{"n_layer": 12, "d_model": 320, "n_experts": 24, "experts_per_token": 2, "d_expert": 96, "d_shared_expert": 0, "activation": "swiglu", "moe_layers": [2, 3, 4, 5, 6, 7, 8, 9, 10, 11], "router_score": "softmax", "normalize_top_k": false, "routed_scale": 2.54, "balance_loss": 0.0126, "balance_bias": false, "router_cosine_scale": 14.0, "init_std_router": 0.00674, "lr_router": 0.000713, "n_head": 5, "n_kv_head": 1, "head_dim": 64, "vocab_size": 14120, "norm": "rmsnorm", "norm_place": "pre", "norm_eps": 1e-05, "positions": "rope", "rope_base": 10000.0, "rope_fraction": 1.0, "qk_norm": false, "attn_scale": 0.125, "tie_embeddings": false, "parallel_block": false, "init": "normal", "init_std_qkv": 0.0249, "init_std_o": 0.0249, "init_std_up": 0.0249, "init_std_down": 0.0, "optimizer": "muon_variant", "lr": 0.00109, "weight_decay": 0.13, "lr_head": 0.00466, "grad_clip": 1.0, "warmup_steps": 200, "schedule": "wsd", "decay_fraction": 0.574, "decay_shape": "cos", "final_lr_fraction": 0.02, "batch_tokens": 32768, "seq_len": 1024, "doc_mask": false, "train_tokens": 281500000, "steps": 8591, "dataset": "wikipedia_en"}
Below are experts of layer 9 (counted from 0) of a mixture-of-experts language model. Rows are named router (the router's row for the expert), gate (a neuron's input weights, with its number), up (a neuron's input weights, with its number), down (a neuron's output weights, with its number) and show model dimensions 288-319. Each number is 500 + 25 x the weight over its row's rms, rounded and kept within 0 to 999. Numbers have three digits each.
After each expert's rows: a language model's description of what the expert responds to. This comes from a sample of Wikipedia text that the model never trained on.

# expert 16
router:468487507491554521512522536505474477511514487523456486480484500508519529502486515477496508512489
gate0:489520531537475531468478494519491520473512463504472492464532465530518449467496505465486476524535
up0:461509491518502551465504523492487476528507507552460518468518490482472523517513467503476463453514
down0:510460476517466502490522496481455506512436544519474512489531500476515508521477523507530500523497
gate1:462543484530523504524521487480488543501510458515499508494504513481498510514517538488502522516496
up1:517419536461493452506447520523508476514459516511517515520533505511495512487534501530499412469501
down1:481553543521483463534470527522517506474495461478540544476532483515482516543521541467507490517518
gate2:448520485496542492507519415528497480440477451478509517492552529488472521485479544496481522500523
up2:461481481534504482481486475511521508486512474527472509502530536489485523470534543524525506479489
down2:506491481449517502504459463537462512484468511466515458550514489521508530543518457527491467505515
gate3:447483531523516504499534505461534491483521505473458480440500481492489502467509514513518536481478
up3:573526478531556498513519528519470491483522507466505515483542492509481478513467529455496525493484
down3:456468564555524554508512494481493492518481533510510499492504499493488466453506490519486490516502
What it handles: Final words of country, state and institution names, such as United States, Dominican Republic, UK, Museum of Art.

# expert 4
router:528493507504523459483494528475549478511523483507513467480517474516522555470504471488491518496500
gate0:590503496468515534484491446494498440500480490482502536492487515521516525500493506512496481499512
up0:489520493560492535511579509476466518506494520548491507443520508508501501534498457522506508508503
down0:497501499487520532474459508482494468477490425515507508484572487453470519466468475512486496505493
gate1:521485466491522486502504507511543492480481506568506458508524530473491544535506511489508533498458
up1:481496501462550490479515460469491529493482504544532522532524541530487491503538515483460488521504
down1:495529523491491506470512457503465499490509479469518486521529529519482483494477517535495435503508
gate2:516499477458434499513510424511529538512498449530558496502515489513498534463536461503494471522460
up2:506533513480521514523474519467497514504555501464515522549500518495551505510481503460492491495527
down2:460482527516482523509497506506548493471481517556504509529549520509537495517510467469513517508529
gate3:449485498516462460476529460506528493494487522511502539534551493522492494466502534514519484532453
up3:451463494527474517493506513463508478518476500459506512488506501460476483509492506504504489537482
down3:471486472504494516565464518502482490470483501530496480478496491453524477479510517513477505509511
What it handles: Digits in the middle or end of numbers, especially sports statistics, scores, years and census counts, such as 89, 27, 1967.

# expert 6
router:464487498444459510515467506456489438485515522476515549449483488510541464533554499525467492498468
gate0:525476493504514446470506499510478512488510524502449522504475489507482465506509483483474477493502
up0:490492503503499549502475468533495480520507503465537456486500564532498504486475513533500530472478
down0:491532504490509481488510475546491512466498534499500495479523472506519572512504486523506493528479
gate1:507508515505478477502504521457517488523491519513488487505434477466504526472516493428526515513503
up1:491505455503509507548496524545507498511502526516507488506449496484454531503556489486509499458544
down1:513493469528476487498530487470536526518543491463508546502537562548519550488474508465518512474512
gate2:534503547529495540526470500506484476493459523498489472511482518495527465480486509490488451454524
up2:536485503549492492520512477539520486467493490515513508503499552527503442470510469512551467518513
down2:526501501507543558483471517479480491501488489475490475512519483471511528483489478489473514510511
gate3:532475528483509489502494543474507524499519504493506503515461488460500448528483505486507488513504
up3:476490519496477453520513521521516540500521522514497541489487498500464494495484508496529487527532
down3:560500480440483449520504510515564547493491517486485531487506464482495489498508522539497488478490
What it handles: Articles, possessives and ordinal or quantity adjectives in running prose, such as the, his, their, first, several, new.

# expert 22
router:473462506478524482519452542485463480491483456537500508514483527454495532520538500475448493474516
gate0:471534559499486523457460491497487501533482519470511541480486488510476477490524517532436474463509
up0:483531506498474500501482510484526492460514491482443505484512456478532541515510480498530517527532
down0:549525483485483536516515514475507495439494463502479501465478496489502538557495495493506481494500
gate1:500491534514530499479505516520468511478482498504504498508504483525489497580506538471475470482502
up1:500535512514491537500496491536526531492504501512472480500506524469480478488496477524483523480458
down1:501509490508473505480504489454521501465495446483497480478522504434494512486529528547504502473462
gate2:501490491474456475474511502470497467511516520489528523493498509493495511522478524500506497507550
up2:490532508515509449455506484495489534519505518484528473472504478490503493479503528491482498513556
down2:490466535516482473462517438512515562490516472490530473481471495479466485518474480484510515493448
gate3:494501468533504485536512528481499493504532510499566542511511506496454465492497459479483496519467
up3:451533509484490492475512496425476533535511523503465525524485506496519525516520517530529481468499
down3:477531502484482526497487495514470458489467514533515493498502484478522474486482496502509495512468
What it handles: Pieces of Arabic, South Asian and other non-English names and words, such as al-Atassi, Abul, Agha Shahi, Deshpande.

# expert 11
router:496478513458529479511578563515503495522476483537517476475533507496512526515517490487523451529484
gate0:437484546486513488470511467518478475470464550491499522515475505446545482487523489514530490531544
up0:513514529488528495525502505491480508492517491482531521522478486477498544493536540512508497515566
down0:492530508481554491528490522512480529460497500490522500529518455472503465480481457471515483526487
gate1:505534481491523502494545504541504468543476474500507437471558478504483498461524505508495504517531
up1:490486502476506492496499465479471521469546531455465472473485492464514501519497541451532509461525
down1:542495478470501503508535544499503541480519501506479478487483476490484527499506515494516488495497
gate2:492480568485514491501488494509522546489512474540473471486514494490523524513518467473473448488525
up2:489531544486491446517472555493465491467505510501491470485503520566554516487485527541481516494498
down2:492481461483552544518483478529509481477489508493511530506495495536520494495505475520498506479504
gate3:451495473504516465469507527494503491484471560481524479477482516504533495580528490478542469515517
up3:484521506516505485499536478466502485517487471508511497502506519529481491461517446499478498528487
down3:460485508522504508495479528488502540496500499524481481494463490498481480566516500495553498508482
What it handles: Opening marks and word starts: space-quote, space-parenthesis before acronyms, slashes, en dashes, prefixes like un and dis, and initial capitals.

# expert 18
router:487528559536519473464488491493493492492508530537555451491480527471518516500488487510490545545526
gate0:494492534527536510466513463514483501566496536518487478501557534474484524509544516463469509453475
up0:450499484529455526495530518490514499520505505510475497502503518507473556459524508468471509479508
down0:483492526464511486494514462500538485534450527482527527488493483521513509515530503486502515448478
gate1:461455483516468536481514505484464522465506479506504513499492451502503455540489509518519492515507
up1:463554499486524512511507483540510429490496514552478502502511520545500518458516502506525540502514
down1:516501508482472472546502534504550537508500472496472548481530486519495520485511532511442528519472
gate2:497473475474519483505517497534476568495482518495486495485487487481477573485461496526528491474509
up2:503474549530499522482497524482525443471504473541516524529503506487470523489488484464538494556479
down2:522491459511481505507520514491520463499496498506473482478483501493541491510509520499513469506472
gate3:536503471530487496497555518521504471496511460478503497468553488528528510495489508525520531498469
up3:475519502446527484511520494495504459507432500554494536495501524478467470435506480514470511516446
down3:517488466498513485487471540482563563478508448535474521482486489493499489515495485499515557515506
What it handles: Inner word pieces of personal and place names, often European or Hispanic, such as Crayton, Canseco, Dorminsky, Plzeň.

# expert 8
router:489473487498540470500498523473526487494468508484476459497519476527477530469448470485516508550530
gate0:497555496562503506519480527503508471472474511503491468481493498500480509505485498511500503494499
up0:511528501518451488529520537527473525505474532526461508475467513521475499447479497520503464510506
down0:496460487494506515518509525459509497481455459506491443517554462476501474470552478527511530491477
gate1:554458479496530497548499521486500526511512492534510507510501496490482490552534535442519481480476
up1:507502554482504502505518473487509460478507496480516519506498541472555521459453493511465509558509
down1:517510523511479468509471478506491513478490463479481535488483500536519491495504482515563496468473
gate2:560468517476504496499477471511503481510492477492461509561443501536507517462488518504533481476485
up2:526524511535495526531498474470523483481486556503499486550543498472474452521481539497461516480484
down2:461482510511528504506507495558535464527493537506498506509535496489524512546502527463491491476523
gate3:526466459515496532488463487514498484492456517467491509524518531460496519518487521520497479497474
up3:497482499527481495501488489547541469495431518537508547555515516496489523462472498478485505541479
down3:526515510555511486480497485559475471501511470475515481527508517512537454471471481511524507494480
What it handles: First digits of numbers, mostly 1 and 2, in tables, lists and years, such as 10, 16, 2012, 14 August.

# expert 20
router:431484493531516429480469486487499478504452493532493460536548483517519518494516481554514496478478
gate0:505548501508483482506528510463530478469481517491515521496508530528510493505517498544500481509482
up0:522526493505491479511490473435481489486482484512508492495546481503499509512477485507463461480525
down0:510494516510499467497496488488441515522486526531519486503509481538480566542521509458468551529535
gate1:479539534497470502523551486501485550480499494492488496484497475522430495508508461516492469555521
up1:516502510489488473501447527524521494469455488516462537499506514499534536487451526507488540529503
down1:513525451477521477486484498536509498535507522499520514486440520487469476506473512508501508549523
gate2:467484517530515489486468530487505440516493477538481553496542496461437486521502513474553537509497
up2:483482466500500497508476500505482487488465478514519492485521538526560510520484502536482547474529
down2:501558504518485544511533521486507558560488478473481512523510503489486509459524505483531493551509
gate3:495522539492492546506537507469521544518518546536457494529469520521526505515523563513539491443526
up3:509499501466495531496511487516551542489483526547509516537483477529526570466491478502477492527501
down3:525496540515457510493507487490510495506434477503503506534481479473530514514462517510523501474517
What it handles: Table pipe separators between cells, plus clause links like as, although and semicolons in stat lists.

# expert 21
router:517476489506539490516547516494524499525475485531522466487491484551520489462507488497456516471508
gate0:518488517494446542531501546485507468475489483505495523522455483524543513485498502482512542527504
up0:538496451498449509468497508513482467461471480506483486496491489547490554471522507515458520502456
down0:516481515508499492512502512501522507548487501495496466493519508508494484576490498513551525519500
gate1:487495487532478487493508506471485528505482499447480498485525460505498460491498523525510530494531
up1:482502506521528520503485491515473473514464548498484533527488513486518512506524474501497530485480
down1:482504494567455548490538492497493508486482509482483489478467506491526515503470513485527505483476
gate2:481499525499482538520510462505495494468539464456518488479474563484477566496495491483511530461517
up2:477517455461530474481471580496500497494485513508492527481512480537474484493500509487494500522506
down2:469466491466482496489492506457518471528519470482504489491528498482499472532465527501522501569511
gate3:478444431510494440517501518485516526509477507503508509508464524477459475561548497512535490494490
up3:441523533499511506506500542551483489473476486507514466464492520469498529526486471517509528497532
down3:542507498475525517446480493482493474483501471494491508511464512510489509481526507492468519510492
What it handles: Closing parentheses, quotes and brackets ending titles, years or notes, especially in tracklists and tables: "Ride or Die", (2017).

# expert 15
router:472487492532510464470512486495504481477499509462446490467446473510486467432510505504497521487504
gate0:520478465526511532503458477501554507481513532503503493519546559459451519506492493515476551528504
up0:514509508525482503543519500516517514502463550487523464560558549491492533499490531533508513536490
down0:467500498509515544546473510487473512449497499535520523488506542516496502489497482470468481505489
gate1:489461535517454513537537506515476466485495521489466492556522484522506525478497512498520492486521
up1:493521503474539482488483496563537541508495487521525506444480534462558507506494487543478518562500
down1:478458495510454539513508536526475483501482499510500525507519499485495499511525506462506508501511
gate2:475445507502501497477519520519491550527486483538483478509466521543470506491549497487498492508467
up2:552487468512506482481499491499480503482513524508529476519497504511510529507478504481493522556530
down2:460486502521550508489509505556494518526486516582488495470513527515514545497549483509512467514460
gate3:499485533518478500451495490444510466525472512501493510516452502533484490493539498507517466541521
up3:518527471502475538536529544501529497508491493527483500452520512505514546515531472438486497505501
down3:518506524497495490483508506471499485514526486479496527487509521486462476472543500489484548487523
What it handles: Verbs and participles after was, is or to, and their split pieces: used, located, announced, based, known, contra-cted.

# expert 7
router:516485498507486478516485475478471460526498510523447490487512508541535460487494505519507485450495
gate0:492463495511480451518494575547482510536508483506537511522486486475505514500508517489456492490448
up0:478516493536481466498487522491483480491513468530501500503499507508494539514519508506497448507466
down0:531525489519461477462489503500514543539525573510505460466505531483487530497443507530546499475516
gate1:476548514576474529501516465544501532486477466525479515514548537484489482441526462483482469467498
up1:507502506552530499476501497472522514495545488499474509524473514453502514508505484476506483457493
down1:522534488514476504462519457483524520511488473508471508537528506546528474517488471496477508484509
gate2:548487493520532543479504482503485540519481491509474453479470440519459544494512464499499508460481
up2:487504527522505493510512487471510533521509486478528498501544498466495554470527523516529507513516
down2:526491513484506490510504541494523489517506491500494467511457486540493500529505502508499510505493
gate3:495474571547532482471443478486474474496532460516522528494514474483465530518492515483512488506508
up3:510491497497463485465459487477515556499481487511558533496529516520522518513511534482496486476453
down3:505469459507502520508476469499498521476521517465566493467516516503531496467515490523531512487447
What it handles: Head nouns right after the, his or a, often media or place words: album, song, film, town, name, death, role.

# expert 3
router:476488511534463494479546466478566481494482485467484470500533480512510513480501527508511506483470
gate0:471490510533484494501501496525481482479482505474493485517513517458471520509506479495490509476515
up0:527521448507517514518457527518477492500513536482520480493469474528538500458567516467482506503490
down0:501536477481483514444490508480504493510503509552453521516497498484458471472486491483505545499493
gate1:476503478501529476520478478495484463488493506568541537486448510502521529489507478544535505490539
up1:507527514493507495483476481463510504503528520515525531521456449481517543479497481518554509449532
down1:545480570514482499508498464541515508496499479494464464514522499452477484527490534496448513554525
gate2:510460524513532535506490520495491485497534469526537506511476480481528529469453461471537461494512
up2:507480515516473499488485492545496513493540481473548481466508511467477485509451513497481501518505
down2:490490561480486497500504541514462527500523482484529488519485502459499458465481498459483485481543
gate3:524499443509478523538522465495516509489486478494515530517521506484451499491509479485509528515480
up3:535490457492477473498552459482516498520511463490489546520519547469494502507531475499489527489493
down3:536494476528509530502513457489513459495499466516543519521506550476527541481509492499496489478461
What it handles: Prepositions following a verb or noun phrase in running prose, mostly in, of, on, for, to, with, from, during.

# expert 12
router:472501535501449498485478492524503461481532516492497495532515469496480530505482519529512520490477
gate0:495486548508494535534554522506496469488531500490522483524474460476536526493484507502519500480477
up0:483519468525482508502530486494473513494513460482487534480492555493506472488534456510494509509497
down0:533520493511509528526498525471488521491526498514502533493488509514459495488475514524506504517521
gate1:480490571505510505498521503485504475461467452496473511537470508534472519474515526494475518515505
up1:512527476493497524520514514530504481525514498549539484484471489489542541541497461463501512477501
down1:502495531509504473446517474502522539499508550517511526470504490520516489457472527514505492513481
gate2:458490516472486504484498494498514508498484466434489460504481476503529492497485491529497470472486
up2:495517519507516477485539468543527505482505502509501488526520510439504527455529527526513497491486
down2:484513512496515488508470493499477488543527429542506498514505478489502491511518506499520488517479
gate3:490521499516505555509527526518490526498514529476521537501491437498514466478473448490527555489500
up3:490493476509507507501550507486529538508493532510498544521483483533510493518471484506544495509484
down3:468495474470515520505524530513506506473460466520501505520505530532532486534484505475464476473527
What it handles: Function words linking names and phrases in biography text, such as daughter of, founded by, and, with, among, after.

# expert 2
router:516467476493517477478496501509490530541468490542519481497510545502479502491507484441504511489503
gate0:442523482496486489477498516508518479494462516503492482488511521480515513505526522515520486484522
up0:522481492512483509532538485463507492464512499521544492501471538512459489538481505494494540518453
down0:522451498507471500494501521489532510479507487486460458488479478478520487509474442488521485526488
gate1:552499471464554487513487516487490533484500513515514472527511491501508525472471501486461470471519
up1:497553507509488506491502477482511483564508471506482519503504458523466498499429477519535498513494
down1:485509501505523484515474528529454515494502487493544493474521562485459547523506515487518497549510
gate2:547484520508504497522484556535520526523507541507492495463504465482500476505514563483505507493535
up2:479483519498501492510494571510466513515504503527481502527494482466544516464533444490482446522535
down2:494480514504502507527528515538505491504533512512523516457512469459467480484450514528547515552515
gate3:511515514502523530485509488492503540560473502456486511479463490521522465520508531532514517462512
up3:518525508503528479550451493517478468496530475472497489499505535510451487501453487474512495514490
down3:488517482509501488471521500515505467474512504483442559553507528514475492563464546493514504449482
What it handles: Unit symbols, coordinate marks, decimal points and digits after decimals in infobox measurements, such as km, ft, m, °N, ′, 14.670.

# expert 14
router:507500515460500473533517473524519531501472463518513516507518499517462483507487460523482507556501
gate0:496521460533473505498462465494455485490502499480467486538472454497518492503497521468490492498501
up0:481478548481481522516488487569496533476497508457483494490510522519495468505544521506547486486490
down0:525459507520491485524473486509495492505495502503523469448489469461520486527546494480503526509526
gate1:565482488511501534521472465492551497467493497522527478499533522470515494483537517467482474467537
up1:472535505508532513534528515488477489505483507468443464501470513546521516464505472459499509480544
down1:507512464493501491498502514486527497564510465529525562531504487529569502542477523505515519547549
gate2:464510465483504536512485508500532469477489453508515522521483493451520530486544530470435491515527
up2:554533526533502529494472471507490485484540529476457505491520518493501497475499519510504499526483
down2:551491508529492461532465464495509509425488457480541477470566451508519477515509492523513520469504
gate3:519524482523480536482470499480501497477502522502531496474525451459514467479550518512479494484502
up3:526495509511501506455504470480505512502494532503482469473490483487539533517556527518462483466473
down3:492461484475533515517522501498513535455540540553504523495486470532492504478447506507488469486551
What it handles: Header words, table pipes and starts of terms in sports tables and sections, such as Apps, Goals, Cup, Ligue, Seeds.

# expert 19
router:520480519529507505487526500493465480558516500462507522553510480515510516480485522512457501539501
gate0:463499515506468413524540490516510453493482493468501506550479529517471494509513507495513508490506
up0:508452501484486545493508463467492499461561557528502499479480466494510508504519466509460504512537
down0:486507459451527520520521490547434508487471524520508474507504455512512526539495484472476508502508
gate1:540534492506516470501495497522516499513574521483500518528467530491484504542502486508469463499508
up1:484475487493480554509485487484490539503467431512497491491481500504541515478488501484537531537511
down1:523536534489472477523530476498482477533492554471484461475488503490500539505489492507491529496500
gate2:510498486488495466505499472564494504512488527517477507519512524504481490443470523497509522522514
up2:495493502534505521508529532514521503553519475495498479496504494471492517544533492511507490536557
down2:469521536519507489499494488486499501485505550443487520463529471507496502540489525512448487512477
gate3:499507461471486480491462530521508513534451517534491470490513493511462548507472457497526501490511
up3:461475498539469481525493495476495512526449469543477470496496466486464471496508532491505496486508
down3:517531540501517476536493521547493529492482495504485489472485506517532489473507465527481514509513
What it handles: Subject pronouns and auxiliaries after a comma, that or which: he, they, who, was, has, also, been.

# expert 5
router:489545503525504472482520494447505510502483476521474464539484485532519527486490487485479534459516
gate0:486470529497497460484489502553518502511486486525559517490568472525479478478525470477502507509516
up0:524502492528508484492533498499475526503506500543466482535527561469534516522479497509520467483519
down0:544515459490447521540518513499517516473516469487523504496515467495464511486439493524494489505519
gate1:458477499530506495449459550502478535542536474482516485495525495494495540517532501510471490527519
up1:481502492517499502494491452502494454474460513569457510484488507501476505562534514506498523532487
down1:468507470473527483452531512539493539516520490484478499505496487479522530458487564525517484498511
gate2:485524527501521494494493508527484529517515485490506462499516497501453476493509508494494503516486
up2:451490480541555502520487499481505478481489489490508486462445484481480499480471517459502535490510
down2:475491520528527535479513494528499503483511507506503524477566490452499490524533513493498485503527
gate3:493515464499488490488531485444516491470501484492499527482482510477490494527551511480535490482513
up3:491526512477517482501524478460544481512475493493534534498498461482508526504519502493500493520510
down3:508500464494531496505503475469492551524492496441477503532486506523498516515512520464518500514537
What it handles: Commas closing a clause or list item, often after numbers, dates or time nouns (years, season, days), plus some plural endings and %.

# expert 10
router:469448487478500442502510488511521495482485484498421490531471497532452504515497481500513469492525
gate0:517518485520523501513501481479487528481477490456487505475476470500485491496513504479495513523471
up0:477479467482472492458503466469482494487504517492485466483491450503523461504469512487507539478514
down0:493484517540466495565478465471533489529523517509490474523471482493507505487483530476508544492525
gate1:501517480484472466503508494546473511549541539550511500518459508507476488520548479467502464512508
up1:518510528466498485481554459465507473502506545484490479509478502499485523489485497537468518514487
down1:486495491539528472535498491541466496497494535488500548477469471553512513515552525520521484517492
gate2:457551525561483494471524463487490507531489482543511499495502520507509494499454502507541519492488
up2:472487487432469522486457522468538505548552501497514480523486457492455508486488548483477537483550
down2:494478500532505515507506491483461508492500453507521509486501467514500546448501524512525550529508
gate3:516524518518484506495518483528491511459496501486479536529453532516519526463495502510488537520523
up3:521497562531471525492515528535487527468490482469477506530451504504506491473514507480483510499509
down3:491541456519486465487533491517529508524541494463543516528512507511513505476495488508500483470457
What it handles: Bare space tokens placed before numbers in tables and prose, plus single-letter word starts, such as s, m, t.

# expert 23
router:499469478548534505482529490482519502493482444517498451476497447528502486477550499473491528503512
gate0:487476510481511508501513503521522512446534489522471502536512512504505493510505513490479465505477
up0:487510523491486552500511478498528497550488508429534476465491518511489523512471480514510511537497
down0:512525474483464503548484499448514475519429469505482486558469504491493489466543485515491495493473
gate1:487504490501500518470470462534497470484495493465479526498483465509472492429504448505510494505550
up1:533479492515467541441481422457522490524464517470488523490477474530480452481485471520481546529484
down1:512553503501519521511506470496505458488513509510451504508491511528515494496524462557525514493466
gate2:520519502488496488490517511514487480485493510552468522530503512481488447467499499541505469507482
up2:479540540514482512550479473533487508546470482497520448480469537510482520548508506522506532517493
down2:470480495491501512512509456531505525545510512485484472507509465530537478523530491493497466477479
gate3:499551469496501506505526520489486486517492521511503490493521486514484468490510500484485519529490
up3:475491530474457490513498475499521467506496519440451460545485514475479485521498488484486507470486
down3:519514504551538459521480475482504488512494488451527519527553512457542484482498439496518529533531
What it handles: Word pieces in German, Scandinavian and other non-English names and titles, especially accented letters: ä, ü, ø, von, Deuts-chen.

# expert 13
router:480492503529526522496520515480502514517482492522481479486532470534464524516509513536499518476538
gate0:415513486514504488506498503508488507498503469479537523486496492490497532479492490500517507484500
up0:453525511485482500508519497531525520502475502513532525484530514500476503503548487482547493515485
down0:521493516511520509463437481517481502558517529485506511470487487476559499495495476474536492528509
gate1:510521527518502487520500468483517510507509482500454490455472460461478475514508503537501484517553
up1:502487480480514459481494531481493478536488477514506488521519527514441468510464468477534534484524
down1:506549517519521518439478460574506495506474447481529507520520532515521482528498488489538472511492
gate2:549503546468499517534525516484494465499530465508488505465457463519481507505517524525531488458505
up2:479543488507529506482510529512485480512523505517498476522469473531518509529511450488547477441513
down2:534523524499492514505498509487534532489515533486466472492508504501553492475468516504481477462505
gate3:515480536488528526500547503496493467458502515487473458469475466498513474511530454469452516467529
up3:473461496488456489510500486521505464467524482504487488522491507499517485487443502503514514517508
down3:472474521502465509573503482463473539515509523500495542442528497529481508552513531505485494501523
What it handles: Digits inside years and dates, such as 17'6'1 and 20'2'4, and word pieces of Latin taxon names in taxobox lists, like Cono'ide'a.

# expert 0
router:488516545484513478482528498504465463528503500500485492463440516482501490502474529507503542531533
gate0:439492502537514482495473501518516498513531476503487470522469479497525486504489502503475462477481
up0:503511507532477502505455491489526463484525461487506503502491534442491481520444507502488526524499
down0:505512495504520488548504475496501479512500482481505503525490460516507495554497508483486523502502
gate1:533486511527523496487477457458520506515457494452539513455455495530477518504502519511480463510461
up1:510490512487531420530491534489486515532462525496488502519489465441498504473482528533545475527471
down1:484515481508483496469510545513531542477495460478537487492487539487525541489509491507561487523514
gate2:529501478467525492551470519512501451486510483494470490452453490496500476537480501478472471503540
up2:494538456484530470502504575483470501520494508445467518517550529468507475515470492499532501536518
down2:503429507510487500489495461501497530494501502495530523467473490520478427455508544526497494505506
gate3:536479509499494500517534488550462510535499524539460483503500550488509506546489481500504493483509
up3:474492502524497454484516501459502483512516469496522469503501481509471472437487489494504487520512
down3:496485517516494506529528473529498526528490510548550491500509492526519417475502513452475515464504
What it handles: Final or inner word pieces of Western surnames and place names, especially in tables, such as Blumenthal, Brookhaven, MacDermid, McCarthy.

# expert 17
router:458464494508500482462513484477453487521466495510515548509522469499492502483506474481469506524488
gate0:501478538544525490510499456513472485485504509465468500500495492512536503493535514520459478479475
up0:474546493517514496437486574491491505517544501519491463523513497437487518551494516471497537489519
down0:510475507507505554489482492472473501503513511493485501519507510496464473518501503502480504482475
gate1:448516504474481473480537510456499516477520501511503491503508494504520550529434500448490496473466
up1:485466507502488511542514504537505491468486469452525491436506494482480523507508495493447532481473
down1:482506472496554476462530461498510482481475517479517525473460541490499484539480452507485543523499
gate2:522502525489495504517464485487450510526521518538456473550519489459522560509502504508505467470523
up2:509471525519534478517510462495521471501487494539496483502480489572506546526450488525552535505480
down2:481485484529496465490510500512485467463512446507517533519499499481487459524526523518533512494534
gate3:517519479463487495442508509459505492455490482542484489486486494501463472496513514496523488502492
up3:468548486520520518503466481457477516494457527529462537485507517520439476470512473511482509496478
down3:490530472535499498498521477492485453504483536517450487516443455515476500443527521513506518479507
What it handles: Word starts and modifiers in physical descriptions of buildings, animals and objects: water, red, wood, roof, small, fin-ials.

# expert 9
router:521481532492472486520496512524496497493499519479508485544537495508482498532531505555509484462494
gate0:492463527506511518492523565492516483441501520479510491489455501522470577504564488530497501557480
up0:518523455497454531521465494523481461534503476483510498520528518501506482480436511469499500449525
down0:477484470485514466511453473493493471530476482504502475507534496485523513486498541510511490503487
gate1:495531508498525508504486522505484460462530538516531529523481483498530508511469501482510477466459
up1:533521496491523509469527468514498483474523545531499501479529483465496487493510497485485454444457
down1:501507524500498480477525513515528514462433530485425509465527457504513471476485483502535529505541
gate2:542511482472525466482481533531461490538518502507564496477513522497502506506491471528517543490501
up2:489522545493501505493485478470524479476499509526541514508491496500534513517484516501514483484494
down2:487513514507473489518505467439572507515522484519521508480482468556483507510544493495468482500483
gate3:533491516470532513506494475504470519486465488509494504503550537475460424520544530499516488499457
up3:498472525501478483498547550524466462456478527482466486513475514490512509484502507474485520472494
down3:509464470478530470518495484488556507471502501446551503484540494502461499489527510553544501509511
What it handles: Sentence-final periods, list-item hyphens at line starts in infoboxes, table pipes, and colons after field names like "Genre:".